Experts of a small language model.
Size: width 128, vocabulary 2048, 11.3M parameters.
Training: a variant of Adam for the experts, 804M tokens, 6135 steps.
Below are experts of layer 3 (counted from 0) of a mixture-of-experts language model. Rows are named router (the router's row for the expert), gate (a neuron's input weights, with its number), up (a neuron's input weights, with its number) and show model dimensions 0-127. Each number is 500 + 40 x the weight over its row's rms, rounded and kept within 0 to 999. Numbers have three digits each.
After each expert's rows: a language model's description of what the expert responds to; "comes after" lists some tokens at least twice as common just before its tokens as in all text. This comes from a sample of Wikipedia text that the model never trained on. Tokens count by the router's weight.

# expert 4
router:526436524470464457469550463567480457506492505476508461487502590485553514521480551539540568445509548438514490535397561537547445586527438549512493484558539459521510550472495536444429571552541454540502521453484471482523490510491469538533445508555472571461538542509478548469467518465519499436529551500494458535522463484481540547495520478477527467542445455568478528562483507550500552569481
gate0:518562490534466515476593486575485495458522504485537514524533454497530499521497490450537557484508496480518355513464551523510455482481543534497464391465503516506437512508472554453489560521442576530498488489501437481499471506451506500461525510572524472469542542506458574502466460479446542491509570499440488505505465498508484611391555418495575491515517530508538470501472531471534490503530
up0:487527518564500470440432425465494508496525547501515488543523473505454521462492524497456519384509459533495510459515444409464576528476495476505484514522537514519509495532485494432519458543517559521561502511542460521470503507487460534440422495505502614498507473492504522449612525506540507532509556510505456486504496459576484580533491486457538535465561434494483533453454560583486406507511
It responds to: Word pieces right after a hyphen or inside a word, especially term and year in compounds like short-term, four-year-old, donor-derived.
comes after: "-", "C", "c", "–", "the ", "ch"

# expert 1
router:484441515436444472457504473593487456515530520476503459471512524454555508540460501534539525493540550438533535541390524514589452573510480551526477517557510495532542563458524495432469533570509445519513477487478492481500485558453449552544435546549447518521527532503493475471479531470519503452553537499420450520553463512490489549539518489491510430493420460585461540552476504509468554540495
gate0:464490507491495481614499420484500532435488465459465474482559494505438527478506537480548564477506488431506444475488546567491492552492484569523460560545488447464520551449547507442523517539460503520499523539464549469491460512455503485521521569470477537551490525543455536511541486445539480506477515428481576493587470494419504442490498418537473488463552476587457536525509471527510509541395
up0:576541513502489585440513561502466509566494508583523538500519475514462502538566474549477511599566487519495544496460471447486501500472509441501512501423469484576499485601493513508505480468482522502507450434523450548525521474513484574531464402529543495482532485490547464430469561501444553483486514559507519519454502482578510542532456499486530471527562518427507498492426558551459491501566
It responds to: Word pieces finishing a word begun by the previous piece, often after hyphens or capitals, such as Disc-us, Multi-Sec-toral, vers-us.
comes after: "-", "–", "ch", "J", "Ch", "of "

# expert 56
router:518470545506478443465498447513481429537454539458530477529500534457552494538462567566524531474517526465541516540452547489499448550464466521558528505559542484529427548466513516465433566535546478528527442467534523436494528509496459565521431553546433540479590519490474528438493563452475470496531538506456464545524465510492452536451506485444545447544432469558445512559475522552455534545494
gate1:480534484395468387516483490453495425470532473484603492466529520473580450517466507445537511476520587455536453538504446545507476541412492520521466568558544517458470505575546525484479549462520475527531465449497464515489538510517475450462469542510439491551542488496516493501460592464562518527516540449468462527554517520512414531504551512463527500503470485548481514545504467547451514526500
up1:524564462477485384541445504462553434444519459511562464456509489499607481481462511455457488536539590507488453508480467515474484545462478523528554558458554526454488442597541452515494556411521494547522483475537466548499544433598500461449430525436486511531520497516519498472500558493468445537510527459459485478475524465523471532551478495446579518466504497508512540522489514522490492516514
It responds to: The word there/There in census sentences (there were 107.2 males), plus It, includ, and table separator rows.
comes after: ", ", "and ", "was ", "(", "is ", ". "

# expert 27
router:597458549473461476435527462530433477535479556501526493533512543465550514547475576554509540441538508446506515528450518488532471570479516523527480516523561469530491544444532511412423564547548450548553521458511496480474489562475470552547448537553455528477567551510488534431540513468561524469519494576507438528521454536489485535444478459469539495523479477528452502556445490526476548556496
gate1:552506513485509403492593505521420445503551503500484474457549493508520533478491501516467524479495534465441497555508486481532485529464474485445483543462458470488522505528416491453469629495459474486451495477505426496533522423480467550555531562539463527530505474471525455514526499408534474471512456492433454553462489509450546480474492516530512454492480423432410474543538471403500504458466
up1:469420474499511496488448441496551550501525526490415487525459517488497488505436489438583517448542499506593504562531487544439526534521456516568541538518553507476450463464513505460535413485507568531577483563519591496465492525455483553513466524484543485431446478513539495512532508529419480491547545480542530446568461569534420501437515482436487480521523490539494531496480484566509474509525
It responds to: Opening stems of longer words, such as con, ind, maj, Sup, offic and histor, in w-ind-ows, con-glomerate, Men in-te.
comes after: "| ", "L", "the ", "of ", " ", "C"

# expert 29
router:561461500491480480502506452551463438549484514481556487501494574475538547551462584524504519470530540478541482557448561506520442523498437533569491512508545452559513581474546527461420579528536443502495473434470520455465470543498481545526423551592451565454549543498510534448526513478508502461508556548504463555493456512443478534481528478440587477515448460522498507523468517527487514548493
gate0:544438459526536513502500504528556473456491502530499490433546533538508511522424572533533490453555515491559466468453493505497504523485541513579505555485477449456468503500577513506590506472467471458526444464487543444461433503467459505468449530554501572545580500520506629502500525454506479475492577530551496533519519582510515496532524470515503477468472443518507397583541538500530529539546
up0:551524535491511519517426459497485509507519501557549473556452526507431427513506524492424471509605497480465454552508499450486531403482529445519522410491494469536441521537434541509425511470493479432548493496459486499503545517462494500534533631534482490488548491472468584481437495478457477483479503484463443476491537537526491496420480477473548495470484585472572510425496525524482491453479
It responds to: Middle fragments after a word's first letters, especially billi- in billion after $ amounts, plus crus-, vis-, lov-, cul-, and table pipes.
comes after: "B", "b", "c", "L", "C", "5 "

# expert 10
router:543437529436452493480514443497474476578477513492519474560501571478549544572504530523511537479522524445576500552453520545529493519477459574556492505551524466531501539433547529429432534528533498475513428471427540439484447522454472574550480544537451505455567531517523515473473568416502507425557548551467455511532494516463466534478514445487510470519495471544470484520449519513491534544448
gate3:499506538452504493442536429537460447516442526488513522455459464467500565531559532554508526579474548515524482457501488457503557529438419539542605501463511521521485513543571537483492533502483514513499542492481553444519501475493456558427492504509514510526508466493485464481463568424562483508482579488475509567547494467489497530418510464447588526414485512553466554525521460467473565533432
up3:579507508580534516511514534423478544590530461509499435593501531496466509432453542462472457453533493525517517507462550465473456500487523501515442566551486511503572509525408465493486555487513467461493453503510514573494578525526548489517508453490452480471547530546582533488529490579458523466517441541536542473474490453521495536497503534466461454563458475441497483548407553564517478508512
It responds to: Table cell separators in wiki tables, the final o of too, and colons or equals signs after field labels in lists.
comes after: " ", "p", "-", "o", "sh", "T"

# expert 44
router:565418543502429530450515441528464496550471522500494487530476523496542472529448485543565557491552543461511526533441530496535443536496483536515461508535513459527455569436533496462430551551553496485554444461468501493454522586472468541522444540581455467463554539483508530415505529464487519463512559554507488543512472501488495555486516470479558487568460496560430519522462527525485551593466
gate0:543466522525468520494483521517463497546523614506493472508523536457551500509427532502476497417574538488466493510459537496583466512453509515513474498572459511551550538484567451487494473494529544567510469504459496434462463563530484518557500461489481506406551508550498456502512531489536597501496473577517478529549471491468494531494485551440380513505466458510562527473503496504508526621461
up0:506502433561509535576488558453539578533562546508423538485527496514497470480426475496464474455557466570487495431539474515514500460531517470452504510518395515491503477504495432533479440440553587519509505573514532488466500500537525468504496475476525448435467453513445470543505478544490530572465452584503527483470532522529512494502517563492410556498496520494585496441523465459566502548520
It responds to: Middle word pieces and verb stems awaiting suffixes, like play(ing), disc, app, lead, sc(ript), ound(track), in music and entertainment text.
comes after: "| ", "W", "the ", "w", "S", "("

# expert 51
router:483443568516447474482529467536461445565516528454519493500441539440514506542472544512522550521576503459515507531398553479505482540505425521526434495515539485545470548477544523436456548577553540489524456445505487441492478590457471539549442498516427496430554501516518528479463547448505502542531494551526474566570476516465419554471507494453538476543471471506468529473496512533492544545453
gate0:448501555538426517528518477478567464582471501487560464420542510507542505551553543487454557516537557521552462573513543471515518511489505524530483428513503418530493524486513545481557501497584470492505544472511587573512568504474521489582519464463502538504528531526458488539503501441482437568540482516468465514562486430539496414587537560515509521585488498459494538463507508503513496515468
up0:520493381508525534534480529574554565417600450569533519557518553500475494496474448490459528488428515449520539522498497501501451494572585506459550444530502489547491503496521423481472552529488521504428498566511535544532440497473503486569544495545510499511514527522460506451447499488500511479457501505540521459520459556518583486508459477454400527499523581559511470516470485505483442495522
It responds to: Consonant pieces right after an s or a stem, such as p in slept and especially, dr in drum, ug in suggest.
comes after: "s", "S", "R", "D", "th", "P"

# expert 53
router:507438534519480489465488446490438424560469558475490458534446524463530507527492542535509534484541523458498525516395584514536476507484422555565452535490546465518479550483523545433471508553556504486533446468452474444471436595459473555540428514511450516443531551471528509476532531450518512473511516506505474550538446507490417553488532439432541465503471472550459526522477528528481519532447
gate0:550447539538496549542471499459454488480496532503504506438494578536481486535548532500502599462508478456441531499457459421508475525566479506523518467486502537526557511513449560499456561555524506494437492502528506484511467557543500518607514467599490455424489504481443519500461478513500462522553476506521598549525438495528432519547457424494530471440462550580542487498536529518486564535483
up0:487526409493470493463516485421541462424502482550517499481490527491489506478486497506469391531536506484496454479509454487519509455510494486559511511503402507509551500485501443484481556510523526429573547498438491520428527512534463537529516525509441514455590497488494470510423516568567514465446525499498528464426548463507521604533512445637537520468505512498502464468516537479540455512435
It responds to: Leading dashes of list lines, the word and joining names, and pieces like ent in dentata, dental, Glentworth.
comes after: "R", "D", "th", "s", "\n", "d"

# expert 35
router:531463571449457494414514465508444427574479519472549499530472536466534533552454553524490540446584533443489497548439541531551482498455492551532507526505527485527492544499532499428472550545574484506538482413481485463443460562456480554512460487559454502426546543509532533453478519458559497486543521543514476552505451507472434571488520449490544492516473444521480488532428544540459514521479
gate0:444509511446445445479487511490447502477457462480520485544492523432521539493469454531544470472558536496460470550440534509535494510417483432510480454447551541486479530506533473496487484497554558455500446568566511417511454493575494509524451426535470524557532499488571452488465537459458469530519510576441496510510488522407508542492475484505517533451523416536501510536426564586470521556449
up0:539480452567446542553460484560521534454571445492519479485497472514478486549572512551485501532384451493494529445518482525540466492519509573513512492537482448492538509484484546458477484512494460591548546472474507579458510490455505498531532577522488533496489572522488494512491455552558559477458506430547523460505482497536493413559546544515432452543489632471495517456519472485506516453501
It responds to: Interior letter pieces like th, est, ce, ni, um in words such as Others, western, Ocean, Dnieper, and phonetic word lists.
comes after: "| ", "S", "O", "W", "s", "w"

# expert 61
router:540442526454484515454518464538469482530439558492529441555506559479537506529456545571535528466520537466546544535455535499522449559470534532504519505533544446537495539448509503444440581522526482548521480461489502480443505555496456581511468542542455528498575527520463509450475534458470524468544576525511480542534454493440478546461510481446539442548429448559434535548487524568456552556491
gate0:476497542499501541522444526517512496476443494467518497541444443502500502500455583521492482469575531493557541504426503505535421471472542507561489475449468550488479513450493508528475471506505534482521422485558471504486507425546502578523411514467459507500478462488465515485601542464449456487543443476473504620529528460468585454475368536509517463514494498481451489477551530503527559527478
up0:472534467478494535500510462454471511540462484493541456524487527530486511478560486477584497464523548490508506536479507447459466445512492505540551545580530423520499515496478468517425516537514489416514502488513475425558557504545544479515505482554549501522531499525624522559560492544500467531492512561517527451493551408513589501492497547486466389434546492552498528578483420560509474508504
It responds to: First pieces of words after articles or line starts, such as fic-tional, riv-er, riv-alry, B-ill, plus table pipes and list dashes.
comes after: "\n", "and ", "was ", ", ", "(", "a "

# expert 16
router:530487485484457482461532451540412485564483490466520466503497544465523547559487545528543542499539534459532508544456560501542459557503477548526469494539522438526503567460530518438444593556528453566509514460463504445518509515442461545520475530552476577409550559471511514470474551459518495423502532512512455536545456555441456522482497458482540455550467480576468510550434502509468514562478
gate1:472422525476433512516562420496500466465510445526517499491543587498509439466499507475489551496524504475487485517497525486525496576413475578487545539481565498578560526552537466498582510527476436582479488472461572535520478491521458566443469546557466531466539489537613494497532501502456428483505510452531485487485515475462525539532570467496565471501487493464506502513457532580467481558485
up1:477486430493521519531599472445488524464544433536501486509508464524516475424539544474474494519438475574512512429538478486451594534460540480474508484449580507520555529597548470520578526453437493535516511573515577502562541495523500541449519524536508518502546465575578443568473461542463439496452505532516535458515523490539498454503481553491510519495498477427485457513515447495504456507494
It responds to: The piece ure in Bureau after B, especially Census Bureau, plus table pipes, dashes and semicolons in lists and tables.
comes after: "B", "-", "c", "b", "C", ","

# expert 60
router:534462552499479480437523473546439459557510534474540452535510532470565477569473524590497527459552532464545519561481512483520463594446461507521535504515538486565457539471520500452471586539532462553520478466475477459483521529481454560493451519540439486461579522486465510432462563442494491493544548521480472528545452517446443530476517451447526446524451463546463504574433523512449518535483
gate0:542472532536531477424494494456474520521405513517481423450508535460480519575471507492470508409545524511527492551504584451518460524538505511523476509497496542572486497472465511475468534525523481555430451502563447458505446456489495551505486468480498506522503467443438587477461499452429434493544524527548514556507518543489495527442523447362578484553526457565519517553492511466498491514501
up0:540473473520498547503514443484489432511548564485502441563570496481541549458541493513485512470449454526506502509466480616499507486528458490463408511580466497411493491556552517550536476494525600432543513479500508536496491505475498475472542495536449460475538498549536493515538532531507594498507491488402482507457439422461460525497480605549523516476502515410522517472515542462482495472484
It responds to: Markdown table separator rows like |---|---| and sentence openers such as There, It, However, plus first pieces of words after commas or pipes.
comes after: ", ", "and ", "| ", "(", "was ", "is "